config = dict(
    n_layer=8,
    d_model=128,
    n_experts=96,
    experts_per_token=2,
    d_expert=96,
    d_shared_expert=128,
    activation='swiglu',
    moe_layers=[0, 1, 2, 3, 4, 5, 6, 7],
    router_score='softmax',
    normalize_top_k=False,
    routed_scale=6.93,
    balance_loss=0.00585,
    balance_bias=False,
    shared_expert_gate=True,
    init_std_router=0.0113,
    lr_router=0.00301,
    vocab_size=5384,
    norm='rmsnorm',
    norm_eps=1e-06,
    tie_embeddings=False,
    optimizer='soap_variant',
    lr=0.00445,
    beta1=0.95,
    beta2=0.95,
    batch_tokens=65536,
    seq_len=256,
    train_tokens=295600000,
    steps=4511,
    dataset='wikipedia_en',
)
Below are experts of layer 4 (counted from 0) of a mixture-of-experts language model. Rows are named router (the router's row for the expert) and show model dimensions 0-127. Each number is 128 + 32 x the weight over its row's rms, rounded and kept within 0 to 255. Numbers have three digits each.
After each expert's rows: a language model's description of what the expert responds to; "mostly gets" lists some tokens that are sent to it at least half of the time. This comes from a sample of Wikipedia text that the model never trained on.

# expert 29
router:161148159145099169091109133156138141102086125116152088140112141194180080101144140118128102080167094109134151147140140127051122113113083162162100149122162105108091106126190131100143148162124127093116179084128158201135114111136080130144098137097154098106133202144178166150180149108137184102155189086159084117122128072132151117176173144177162151089124076086097184124169155178110116079097
What it handles: Biographical verb pieces. The word aged in birth-date brackets, born and Died, and verb stems or endings such as exp, agre, rep, -ed.
mostly gets: " exp", " born", " opp", " agre", " Died", " According"

# expert 53
router:132167117168100104125146121139100173197181101105134165150083077163123143088137120145167086108124090141124098169100172180059121113113073142137070112109135076109127128172130117071088162108130081112125144124149168137095180125157132082133063130101121149121179143131137163137168140102104070161124173166188092073104098109152141084169134082187175127079132088120137148124169110079084139089126
What it handles: Word-initial stems. First pieces of longer words after his, her, a, and, such as att, techn, exper, sol, l-over, and bytes inside CJK titles.
mostly gets: " att", " techn", " exper", " spe", " exhib", " vis"

# expert 48
router:146117109173123132106084130186106147144163066150157139133150149117073155160128102151156056082122154101168152153086129163128151156166072158189080125118103065133090156169133154100136151171129111107087108122158105186138168072159132146078095152072083098109162122100201167063108113076106114109105185134122085109111138105155138089174175124094166132088126080127158111142141124156173125102129
What it handles: Music chart prepositions. Prepositions after released or charted in music articles, mainly on, in, at: number 1 on the Billboard, released on.
mostly gets: " on", " album", " across", " You", " hit", " upon"

# expert 19
router:143178154171105076141089106130144191114083131104140139139144128150112098150113126112117058108131164118106136148130107147181126055159116126165114132116056102174137109116091136107112064130102088126141159082139174099117099093151101100197196140121112104089145165103133163144163125155120087079141095180160083062106122046108177116134128063131111147178157182109079079104146127117132111096096
What it handles: Latinate word interiors. Interior pieces of Latin-derived English words after the first letters, such as stim-ul-ate, masc-ul-ine, con-cl-usion, transl-iter-ation.
mostly gets: "iter", "usc", "ul", "imin", "rif", "ingu"

# expert 2
router:177087133161083144088124134159151153078153103131174113148174127144164101138124146110108119087158088124113100142103107151163121142078129174190108150128084079114130102081139168100119159187191101101117137170157103177073157075171117127091143147111138115158116155107171128125136116148174071165128173081156083096162097123142100115191179112169188114061178101124078109144148148158092109188125
What it handles: Colons and list punctuation. Colons after field labels, times and language names, plus some commas and semicolons, as in Repealed:, Arabic:, 8:38.
mostly gets: " :", ".:", "):", "\".", ":", " ×"

# expert 20
router:166145102124077117094182173104157126115159136157170131125081133142152139150137173061131139080105174130121167177115078145140147118127101140184104108139148160118186147097166122121146063193142112109143089182114129151184140160169134114111068175100106122083132144060146165168158126180128089086149163161176128121062070136116159071090160160148137151081151132129106085117121103097116105190115
What it handles: Sports names and terms. Vowel pieces o and i inside names in sports tables and rosters, such as Ind-o-ors, C-o-ach, plus Olympic, World, League, kg.
mostly gets: " kg", " Go", " Olympic", " Li", " pi", "o"

# expert 63
router:119113153113078119149132162115150119129167124113163086110142151124202099135159134110119105100109139103072109144120123100117129132137058139105169110146158128140122114187168160115147113143205158123129135048172072139165095112157151160134090161081154159119189190127151176096179108109203124150115144073106100084085154171081102091137168134073153121088160163171065120112102104156151132092174
What it handles: Place-name endings. Final pieces of place and organization names, such as Ealing, Athens, Mountains, Plaid, Among, plus United in United States and Town.
mostly gets: "cow", "ban", " Angeles", " United", "mouth", " Town"

# expert 25
router:173143159133105145085120169059135095128171100187171110140104085143197096167144125099082094067156134128144151157175133097166130157089097151136082118121148076162103091139137122045143155171155118105105123147162149189157154114144135164087109153143177107155141163148177142105175148159089077148161207065143108110130125076148176083109172167124129153113158088155094127106117135102145125124100
What it handles: Code and identifier fragments. Pieces inside codes, formulas and slash or hyphen compounds, such as /q, ISBN digits, gene names KRTAP4, show abbreviations in parentheses.
mostly gets: " medalist", " Synonyms", " Q", " Men's", "ounter", " anti"

# expert 6
router:166170162122079196065097153075131099125168097157165123140143075105140087095107131142109099082168163091093173173164099090104113188069084156172121120129109089136105117139141114079142154202162150111103149137161130161167092079177083165128100162111159107162174163099146159111186148164166168125101190079136134104115095087117149107102168154127146161126170124137109120118131083130084108121121
What it handles: Name-initial capitals, family. Capital letter pieces starting proper names (R in Riley, P in Pitt), family suffix idae, kin words like father, mother.
mostly gets: " lands", "idae", " R", " father", " Sc", " mother"

# expert 24
router:135125126107088088079115129082170167099176131146124126129121105110139097144158126123102086108204127141094157176140097164089131111102095130133110144110151093163174076145158169150149171146088037075137151154137111138185130151164081165123109152148169096152160136137089077122145107079148095151127138137181115112095146122133164099166166141074161129097102096155066116155158093163008152126134
What it handles: Mid-word noun suffixes. Closing syllables of common nouns split into pieces, such as telephone, passage, chromosome, conversion, investigator, percentage.
mostly gets: " complex", "ential", "ective", "ase", "ogue", "action"

# expert 34
router:104170141084138144111106179122115093081200064114134131140086143082145117134075089098156062067111143062095148155161079093120087179119086150161119070142146094167097140120147158143147058077159157118142071185116172222133119133124101146073119124163140142127100173114096127125124160146128134084150165087115092125115134123150155129133163179137138180091130179125107121128135141088139146124090
What it handles: Digits within numbers. Digit pieces continuing a number, often after a decimal point or comma in statistics tables, like 2.18, 1,180, 9.0, 2:36.
mostly gets: "000", "500", "600", "400", "800", "300"

# expert 49
router:151174174160084170080093175074125081143157109157148139144134102140182067149117083126104110066172126094118168170182159108086096171082094180176082157135137073169098157119149118068121159165151114080109148110121108162156133103167100185119115141104179109158131134136116164140191170153143175136145164069126091103114082094157113099142164162134158162097158104123171130123141090138098127146111
What it handles: Years in date ranges. Year digits and their end halves, often after an en dash in spans like 1616–81, and coordinate decimals.
mostly gets: "–present", "179", "released"

# expert 1
router:136154132124108175105183164107164120122073130135081112112154094153140189107101139168104124177114157095147177184147107153158117087113082142104136160082142173082075148125181077124130130175160136189115145114107185088152103167139170131176118156061154143097091155100188156153098140151100129086148125084137114094141135129089050102109129144158108119180161144107123138072064108089189123155124
What it handles: Foreign name syllables. Mid-word pieces of non-English personal and place names after a capital initial, such as Lle(wellyn), F-ey-enoord, W-ł-adysław, N-ich-olson.
mostly gets: "uer", "ieutenant", "ü", "ls", "ein", "add"

# expert 37
router:130171145152076127073079163088163058155178109167156131139126080091151080113118071127126116071135172128089168161151131100112081185102117182166117183132132064155091146132165149060148164157159130083106162114164101150164123080191107139138116153097162102177152179146114171151179175146144153132084171071121086115109128127138128096126175156130152144076142126125139094127157131121156111115110
What it handles: Slavic and name pieces. The "o" inside Cyrillic Slavic names like Милковци and Солаков, plus name starts like Kim, Lee, Jos, and °W.
mostly gets: " Kim", "°W", "burgh", " Lee", " Hay", " Tim"

# expert 58
router:178109153128115182118179113071130179091142122127165098137109121113120104106132127105104105111161174141061167128161158087129103169084080185158075116097172141087137171082179082117073144168155163091150168104123096145109096182137121188097077109100105119126173101106115182160159149115204131126110147067108187141142130139156129121144146140114131090160100191172100084122101154157088112160123
What it handles: Commas and line breaks. Commas and single line breaks after names, places and dates in lists, definitions and headings, like Edinburgh, Scotland or Gorham, 1881.
mostly gets: "\n", ",", "),", ";\n"

# expert 33
router:085180160138087143095114147111187079122092085146116071104150122154141119162145188075125082151085163101068135152171149165100120123137066192135108108120121109129115179166179120094127120171154105177108115080149119128124075072142163180126102152083142150125205151075168198165157124174134145116104095115137104083111138143132086104098127138102089094141170160095118113143137132108074173102103
What it handles: Name-ending syllables. Closing syllables of proper names, often -or, -er, -ist, -ar, as in Labor in election tables, Amsterdam, Roger, Voyager, Husqvarna.
mostly gets: " Bob", " Pet", " Pat", " Cor", " Ly", " Hor"

# expert 43
router:138117182143089123117182164104143126123138161082144129130103136095111083052099116195155092107169079166121155161155125094174181150108121144151105160155150177104117132173120052115120185154109074039125136138136125154100176143158098107148083141075113106139083142163145170154176140099150082160166102102147126117089077075127135087126148160123173144106099116156127094077093113090159099101084
What it handles: Clause-linking words. Conjunctions and clause openers after a comma, period or parenthesis, such as and, as, where, while, After, Although, For example.
mostly gets: " where", " While", " Although", " although", " After", " When"

# expert 62
router:185165117148115141100121156098182106176141117130126089106113125152178196147156136157120179106155137082075130118117108163067117128065111120149131140114186113119114155175172169118132139190118141078125170085125143171174179071125083166143115144175127162129155119095115162112197110107156114128079139179144130086094089085161175095149149157113132114077123092066100142186177180113101136148128
What it handles: Nationality and occupation words. Nationality suffixes and occupation words in biography lead lines, such as Ukrain-ian footballer, American, British, politician, professional.
mostly gets: " American", " Chinese", " British", " professional", "American", " Russian"

# expert 3
router:141121157098083098149088069107174165110146119160170114139102153154156152121129087138160087093121158146162108147137095158172160065136126124145107135173168114163153145184109125080127164094061154052109101158155171161139135147120117149136088121150147143088116119108130129079183112136123111115152083146168123085064087111130176065146174035065174123100141090110084127092140096088117084101137
What it handles: Latin-root word stems. Middle pieces of long Latinate words after prefixes like re-, con-, ex-, such as re-in-forced, ex-cept, pro-gress, re-ject, plus Detro-it.
mostly gets: "cept", "duc", "fess", "gram", "velop", "hib"

# expert 47
router:112179084118110151107144134130143138117116079134141124159138127148074034150106180083147116136157134127110144169108097136112158108128130159081124187154150086104142166136169129127158090125158178105161144114111124104121146100118089172137186166127191066145108175146100171076138157097129078121198188100103096042110173061118205112126143120079097123140149151102136124066148124143115126095146
What it handles: Nouns after determiners. Common nouns after a, the or first, such as part in took part, years, success, half, and ordinal suffixes like th.
mostly gets: " part", " year", " man", " years", " days", " success"

# expert 5
router:121110136126107112068182141082158112150190094118099119092160076184165082117125108137145082117071181125131153110170087118113119136118103160137162161157172122125154130187136180123127145094147115154143105144152025128150112169149141167143145103198139175154139137098091126131132132221191112117084071094148176119150133133121136121084180126070137109122162172131181131157079139121142111169133
What it handles: Vowel-heavy name syllables. Short mid-word syllables inside foreign proper names and place names, such as Naz-are-th, Guad-al-upe, Kashy-ap.
mostly gets: "hi", "awa", "aki", "ami", "ya", "ala"

# expert 59
router:170191157142091167084050169085139101108180096146160109165141109119178106131132119110108109098128125114089127163180124138120136187095151156191130113146140106127105129116132162048167156157186114089106157123175125190195119080152097164095058168130129069193137161115144161130159127125166153167111166079113112083143121106136159109094170158109129145112160092140087092105153123139108096130165
What it handles: Connectors and percent signs. Percent signs in population statistics, and conjunctions, commas and prepositions like and, against, without, for joining clauses or list items.
mostly gets: " without", "%", " details", " votes", " seats", " required"

# expert 18
router:153163145121094117111120153121149121095168097111153093130102104171148102175132107098052112048161169072094134138128152163052133121176137178182125158150104090158101142161159151129068143142092109068156162055116086174192175091182105124103136149130126113146139127138055118104158155131150113153144121092173084147143114110145155120136166071115115075096135126093136075162160138124078134095120
What it handles: Adjective and demonym pieces. Adjectives and adjective-forming word endings like -ary, -ical, -ial, -ern, especially central before place names, as in central Turkey, Official.
mostly gets: " central", " modern", "ground", "History", "American", " commercial"

# expert 55
router:165148182138087166070099172106167062123176092189153112121138082127183085120119129101108125087172157110136175182180128089106099169116102164187119136111118105130094122128138115078169154163154138113111179109178118174132138072148085142134069156107167128166167174113124166076165184173165178126114168054136128091137087108144116094097176156113107158127158115154124110118131116133122112142096
What it handles: Table cell spaces. The space opening a table cell before scores or numbers in sports results and statistics rows, e.g. | 1–1 |, | 25–11.
mostly gets: "″W", " Far", " Dev", " Ball", " Ash", " Philip"

# expert 51
router:172151175190081160082063173099108097120151111182147112149150095133138076119112119106103123053188141089087166177151086099104100179073103147163135144122131089141091140112154108082118151171152096071126167138149144176131126101137095136125084162093159078174153151135162156104176148162177144140116162077155086085122086110100120107105187159103128174106160099106121087107131113106105114154092
What it handles: Numbers in statistics. Digit groups after commas in population and vote counts, like 4,559 and 88,165, plus spaces, dashes and decimals in sports tables.
mostly gets: " –;", " gold", " bronze", " .", " students", " Women"

# expert 54
router:153174174139091115080090154085157100146118124095175129100131107120168099113119130128068120097158161157146169189122220115125077144109074130160099102110086075114125148134159091102150158201150127142167134116143078165157095130112108194146087182102148082111199173132147138145147115124194108123104138176177099135135145095108087116157170132087097123091121115118113053116119088135139102088094
What it handles: Romance name particles. Name starts and particles from French, Spanish, Italian names, such as de, De, Le, St, Christ in Christmas, Deepika.
mostly gets: " de", " De", " Christ", " Pe", " Tre", " Ke"

# expert 21
router:146089105139119147082134180101164156112189143175147102115131109162161132179133178127116143095152134066155195140174059154099165123140106163150137184123142110090108145189142170043150124130163134095105113097133109089182176095096093138134133158108193089161145150122127157067108163086138093126113143139145159072151103086130095080171121138093106109103165064095091149150151097086123118127090
What it handles: Capitalized name openers. Capitalized first words or pieces of proper names for wars, alliances and places, such as Korean War, Alliance, Battle, East, United, Silver medal.
mostly gets: " Win", " Battle", " Liber", " Silver", " tour", "All"

# expert 28
router:118082143145103123125082155138092106070161085178158148126180075103143130093157127142138134063151106089132121162070184118125089208164133118137096115095085133122152121140179144102122169162101184092110101097166153176095061132147119106117089163152137146186173168119157122122161096095131118142153165086108097076134111088128128104157172197175125154122130104151120111115204092117121081069134
What it handles: Space before numbers. A bare space, currency sign or math sign placed right before a number in tables, dates and incomes, such as $, £, +, −.
mostly gets: " +", " −", " $", " =", " £", "#"

# expert 60
router:140156135121107156123177150118098105129088132136155113131109107138105118184068165082117134081154128086094116191160105119094145195085147182108106129136114096162098153152162098135144108132099144106141132144150205146133219125113136129147111126106153150090128157111128147152150120164113081114124155050126104057061131097111140114036156148203225186153124107086123130108121126107119146128102
What it handles: Sports and military word starts. Lowercase initial pieces like t in touchdowns, tackles, plus nouns War, military, car, police, mostly in football statistics and war history.
mostly gets: " t", " War", " war", " military", " car", " h"

# expert 22
router:140147148215077117070127179112161106162238109135157109119141152148148125172136161098125130113161114126100180177141141150130089115177096143175107156140140071072110080161118111069164147169187132107093148107151089133113114166170126147145103152152171128108138181140177172098148177139169140127108146152131093105110149099111082054153155135099085126122130105119079132101093125180109170099130
What it handles: Foreign-name word pieces. Pieces of Spanish, Portuguese, Slavic and Japanese names and words, like Puer-to Rican, Lukácsov-á, José, Do-ha, Kowaku no.
mostly gets: " do", " Do", "to", " coup", " sing", "ript"

# expert 27
router:167131178066089100090174161137159162120125096110165108176162139163192077081140173197187106063110125128162098138108175072145157173151091132162139148126062066143128145148146162091137126135156114104127171112084172171122131119137069146121136133144181121142163116162162114109141103153160107170094140096096080059099108124138151107187143111139141173122137151168104086129112161182117125107154
What it handles: List bullet hyphens. Hyphens starting infobox or taxonomy list lines before field names like Coordinates, Class, Born, plus paragraph-ending periods before blank lines.
mostly gets: "Scientific", " Clade", "-", ".\n\n", " Coordinates"

# expert 14
router:188149137079100133110079119153164137090172085147125113152123116091173118135152125148105081084114174071074147116105092131098185139054138192136133140081160095113151178175177119158161146103106128119156096189160099192120122068135101178089120152074123071125182151138122142177137113165140115101085144088120153132125150117107166126124159138089156123072184124108112149102171106181128087124167
What it handles: Adverb and word endings. Adverb suffixes finishing a word, such as high-ly, heav-ily, -ively, -ically, plus degree words like very and least.
mostly gets: "ively", "ially", "ically", "ely", " very", "ually"

# expert 35
router:159148122113139145097124179097154082073188095161094165096185120114153079145146099159120083134104115109127166172147108097100104189169065177123132137167119107127102121140161161074163142124130175077104068181114085154129119140194102161079147132091171142138125169139132127133148170190149162136126103108122119128112114127076111162125158166067133199154168137093134149068131125074094178154095
What it handles: Standalone numbers. Integers like 13, 37, 5 in table cells, percentages, ages, ordinals and statistics, usually after a space or bracket.
mostly gets: "14", "15", "13", "18", "12", "31"

# expert 15
router:144120156129089116091203160112119120162100139133118082150080134209139112127124083145120187182129118204115153136134102131121138112068111144108162165125143042154098078190156101147140134095112114134137203109134138113151168109123068146179124152132133106065150170167098153159167094163122077119145084172162077104087095090139171083145126122169136140095108084096135103121108061109136111130132
What it handles: Word-initial stems in prose. First word pieces of lowercase words in biographical prose, such as ins(urance), dem, prom, col(umn), collabor(ated), and the e in man-e-uver.
mostly gets: " ins", " dem", " em", " bre", " prom", " tem"

# expert 10
router:084168132129100202114071143163137106098105079139089154122170150148124058180126089123156172116132079103121156139091164121144144104101087146144159163182146090148142183132156175100137186129135142075079121070124102146185110095144101181144119088110102063138118111163166163148167196130165116165114166081104127107096187109114160111125151098135110156083127169089063124112136133167166119140148
What it handles: Past-tense main verbs. Main verbs, mostly past tense or -ing forms, after a subject or was in narrative prose, such as played, located, served, took.
mostly gets: " played", " located", " served", " took", " began", " used"

# expert 44
router:056103137135057081097133149095167087162113133182169119111103159153101154142135133098133106128127124180157140128132120146180135063143135071045091120129152169131106147132184110127097116077138121133060181136146103111180150134149098157175168148086128164133141151073118147081147032092102145114118106117156138102111128090081122127110170159137143094101158066143139183135111094110174126079159
What it handles: Name-internal letters. Single letters or short pieces early in personal names, often after Mc, Or, Le or an initial, as in Or-r-all, E-m-manuel, S-onia.
mostly gets: "r", " S", " Vol", " Re", "Gr", "m"

# expert 0
router:148100165133087160092125174116129087093092096128170094169174107132144094177105139116120138113159149092097128153145123088112083169147144192205191152150088064071108088130166137078108147120132111144129139149081125151185122105149116155143136196099119087181160190132106148139146123160182095125085163094143118142092144149154108115113184191056104117177183160109116123104140167149100143140109
What it handles: Month names, taxon suffixes. Month names in dates and climate text, such as May, January, plus word-final pieces in species/genus articles, like gastropod, bombardment.
mostly gets: " May", " August", " April", " July", " species", " September"

# expert 57
router:166155175119123176124172176132151101129171112079115124101090057124155092178102062127109099135154089071117126104164089105136103125103125172170175137140178108109066147122145125097170085110177103109157104142081090148171093114158093179095189145118147148158082094111086166111091196077167168137160168112108105159117166117172104069138129152126115143155112126138097153136126140183079111091109
What it handles: Year final digits. Last digit of years after pieces like 197, 201, 202, as in (1971), 2005 Masters, plus century and census.
mostly gets: " century", "–present", " census", " Binomial", "-cent", " BC"

# expert 13
router:169152148155079181083067151085132119145183097141156107149104070104180095162107109106099124062111139135111161145172117092129088199114092163154078150109108097125112146112143103083099183147180131077122168110177121163164123056135092109123070176137177117170141190106093153106178142175171100148105168103133127101147101107122118094121198133105102169109170144145152102110136151124130113143114
What it handles: Thousands commas, century digits. Commas inside large numbers in population or vote tables, and year prefixes like 196, 199, 201 opening date ranges.
mostly gets: " Min", " Man", " Phil", "196", " Art", "189"

# expert 12
router:178119138170149144085125156133137120111100147151183143141183094128136153119089148149120075075158125130163127125127168079136111108122119145107166075159084085114094169142139071113100158181162121107153173099108139134116159109206138148130128148142119083178140100126144147081159119148137059145095149092161115080168094137121165099143124140091103182180160089107103217062078150182183134154177
What it handles: Opening brackets and quotes. Opening parentheses and quotation marks before titles, glosses or years, such as ("Too Funky, (1729; also prefixes un, sub.
mostly gets: " \"", " un", " sub", " '", "—", " Un"

# expert 46
router:157124181136111116095086172123113144076151185122162110120141095128121109105077134138114162076196118101129181147158045101114177104075132157183135160137142123144073173155106106102132114125148174107111130113174114133122163144096096161130093167103131071166077149120122169139144159125112070181155177105202146079164134126173116122145118102130183214173127137143103173118143077160137095108128
What it handles: Clause-subject pronouns. Pronouns and relatives starting a clause and coming before a verb, such as he, it, who, which, they, this.
mostly gets: " who", " he", " they", " she", " but", " there"

# expert 32
router:129121104130112065112140155166161123154087098162160120142098113164166126116164135105131122115104110143178124145134132150170116068115150164067090103166136069144106077158129171135097107067083110046122154153142166171160165115139098116135135128127155104082122123097097150114125100140065078163178132156170154105167118065112195109184127152195157180125129044137159160135159083099113099101153
What it handles: Word-initial consonant clusters. Opening consonant-cluster pieces of words, often after a space or heading marks, such as gr-ade, ra-in, tr, dec, acc.
mostly gets: " acc", " dec", " ra", " br", " tr", " cr"

# expert 61
router:126126171113107124101138172145151116193075107105169102118130094183147116123159177090202174098162138145129165115109126089113158095091129155141071122046190104109082156139151134125135144163130147069106135169144112188144086129138101122109081146178151076108109077121137102078172072080112111144096139115172146081141146098161148088105152153152159152088144098179110074172098094080146123154137
What it handles: Determiners before nouns. The article "the", plus The, their, his, its, 's, starting noun phrases after of, and, or commas.
mostly gets: "-s", " the", "the", "The", " their", " The"

# expert 31
router:188115128128092099092117151093191145151164125155128089096178093086163163105097091180087137121151143143140173165200095116116090111109157128204179171156110070099078137156148121087191150126165126143148131172171110179154141092169144146163138151126121152124119142063105121121146097132146102096120087127170161102090144167118071091124158177043175152149158130128108144136120139093155118105077
What it handles: Name vowel endings. Vowel-cluster pieces ending or inside names and foreign words, such as -ou, -ia, -au, è in Bibliothèque, plus the pronoun She.
mostly gets: " She", " she", "ou", "è", "She", " Che"

# expert 7
router:121143137113109156113057159135115135104152139156150101193160142098141142166091129157127116144162223094117128154102161079154155095125085168142150156178116074098100141128173088094104159151221129126106102103107101173127077072133102103169095159101109093121203208100159170132175177103144151137079136112107150121165102095137152130132165133144099111121102087137139147120085078095167114145089
What it handles: Copula and auxiliaries. Forms of be and related auxiliaries after a subject, especially "It was", "It is found", were, been, became, would.
mostly gets: " was", " is", " were", " are", " be", " has"

# expert 45
router:194161167108103129105140148154139098126067132109091099117098069147112138192152107156110148133194165101123133148131140132128100143150106155120101148162112111048169116184155134126107069165145155188107089132144099107138069104124178167161127117107179113135188156141148125106186094117126157126057141104062095096171190145148113134124149131082155118086147201105116071154159126139155077131092
What it handles: Personal names. Common English first names like John, George, William, and surname endings like Steinbeck, Nelson, Kenny, Bell in lists and prose.
mostly gets: " John", " George", " William", " James", " Robert", " David"

# expert 23
router:158134180197083166087080166107148106132142082181165114146158060120176097118104140096093091072140155097079164171175103108107097179126127176182095153107108085136117139118147127077157144160173137095128158143171124197143123074158092138136091159096172109175150175103123181084170150166147121106136168067138090083113089109151125094112163159132132155105172116128111111094120097126109139122108
What it handles: Decimal points, numeric symbols. Decimal points, dashes, slashes and symbols such as ± and × inside numbers, measurements, coordinates, dates and table statistics.
mostly gets: " ±%", " ×", ".D", "..", " Af", "×"

# expert 9
router:156171178170131133096201171132149129137080095129108097102162148147157121131129180157137092079185191140128105166131129091146112185195111173157163136137106100049103111147161071133110161220160135158162165095138099127159129109178086166120126169096154160174143134118134165066101106139088155117111177134101079147151132122198097125136146122138129142121146088163132135104130149160153163184135
What it handles: Wiki markup and tables. Section heading equals signs, table pipe characters at line starts, and taxobox field names like Genus, Species, Synonyms after list or table lines.
mostly gets: "==", "===", "====", "=", "|", " Synonyms"

# expert 30
router:086088091147111197106126150139180113122116094104180154149153129082117153171186166117122111091138124136089134182117144119178155182148084156136100153128157129164113154170152138176123134194138109092049114125146088197110162106147117143093084133093140115160135149155209144139094140132090112126167136094083117079133103054148140090084153190163173110087094099152133128133157183089124108160126
What it handles: Agent and transfer prepositions. Prepositions after passive verbs or in sports transactions, chiefly by, also to, from, with: written by, drafted by, traded to.
mostly gets: " by", " between", " After", " FW", "After", " Following"

# expert 50
router:138123152140088140095101155104142146143169143152122055074127118106104165160064086105144129137160136106173190151150130103169083187128093140091103130128113155131155150131157130084182128114077182164113127141129057093178087149115185172197148133138142165116104141109158094128155134110158115096081106110113074123131121143125080080098144162105102071144153133094107071141062183098183123085080
What it handles: Foreign name pieces. Pieces of Slavic, Turkish and Central European names, especially z, š, č, ö, as in Öz-bey, Gündüz, Vlad-im-ir, Kor-č-ula.
mostly gets: "š", "z", "eld", "ı", "ael", "che"

# expert 38
router:157180121190093127082099174099164110102177104156148110137136125109182121187144113082121110119168157099109185163166129130158065163089086178136115152128161076115069096134150098071168117156109105152071123126124139166147158039112095160104089179088143102173152133130158188170148172113180119135149188092139120099129109125116131077165159115123105160126189143133095149122111153152111098100128
What it handles: Positions and ranking words. Nouns and adjectives naming sides, places and results, such as left, right, place, medal, Won, Nominated, running.
mostly gets: " left", " right", " medal", " Nominated", " Won", " decision"

# expert 26
router:139080166144119143057161082135096092122116117181134091135161119154168153136117120085108126093195064136105103145177094154133096109128094115140061136131080085115086128161147141135136161115171085095085108147171151153117108089196074098136127165074161173166133116053158140085153065138148070121123149138130096129190132157135129123135128125071145108107139108187165082180122152147160169118098
What it handles: Sentence-ending periods. Periods ending a sentence or following an initial, and sentence-opening The, as in Brown., E. Lockhart, The 1979–80.
mostly gets: " The", "The", ").", "\".", ".\"", "'"

# expert 56
router:143141153143112158080126197116142108100136077129158166158172103153170134103104076166112067116153109104147112165129116075178133156106163146149156195116098122084091098122157110107134123187139116122103074108140138187079101068125110083101151191094168119143192115103114175131137184134167176101090150104099121162095075125201160133076113131113107134085098150073123149091089137124117156134171
What it handles: Table spacing and numbers. Space tokens and signs before numbers in election and results tables, such as turnout percentages, +/−, plus www and Website fields.
mostly gets: "°N", "ww", " JPL", " Website", " %", " −"

# expert 8
router:177098145122142096121146148141143120117099131135141109116129110175101126079073152161114142147106154100107140152196122179166100028064132146143193157147150113135113181155135117100131133105097115170157164100138157110129046120133182096162118109136151108127162172090126150134157187145095132093134144136177065089081096131142095096133151141102075158167109129089087191102118073145198166167100
What it handles: Mid-word syllable pieces. Short vowel-consonant pieces inside common words and names, as in pl-um-meted, F-arm-ers, c-our-ts, c-le-an, St-ud-io.
mostly gets: " cre", " Phylum", " tem", "duc", " Produc", "arm"

# expert 52
router:164122176125084116085108141148154123117099103177140124097141140159154124168110082100118128070143175143081117154131113107126100161166135130127118072169149091141141126129106111121081049127175174163176144102150088087123078112143173203162135118097086115097111159133047135145177143146120164095085092178158066103178147106158108111187135105113166104096196134108075099149143129105149072154157
What it handles: Mid-name word pieces. Inner pieces of European personal and place names, often Hungarian, French or Italian, like Fer-enc, Vi-enn-ese, Ri-oc-aud, Ric-c-ards.
mostly gets: "ev", "ré", " Coll", "cel", "erg", "real"

# expert 36
router:117121154150096158099122132073132116099178097128194129162157100116149107130083153057085110050156117106100191156097163087094104177159098151194092073125137079122089140109163107088149156120192157128122138193155085150172179115151113126093090157114138137153166141089164141096155124144132089152146164086150131088127102118162152102134173193087125137086166133148104103080128116153179133110089
What it handles: Acronym letter pieces. Capital letters inside abbreviations and all-caps names, especially media terms like ITV, CD, EP, ITF, MLB.
mostly gets: " CD", " TV", "TV", " television", "BC", " radio"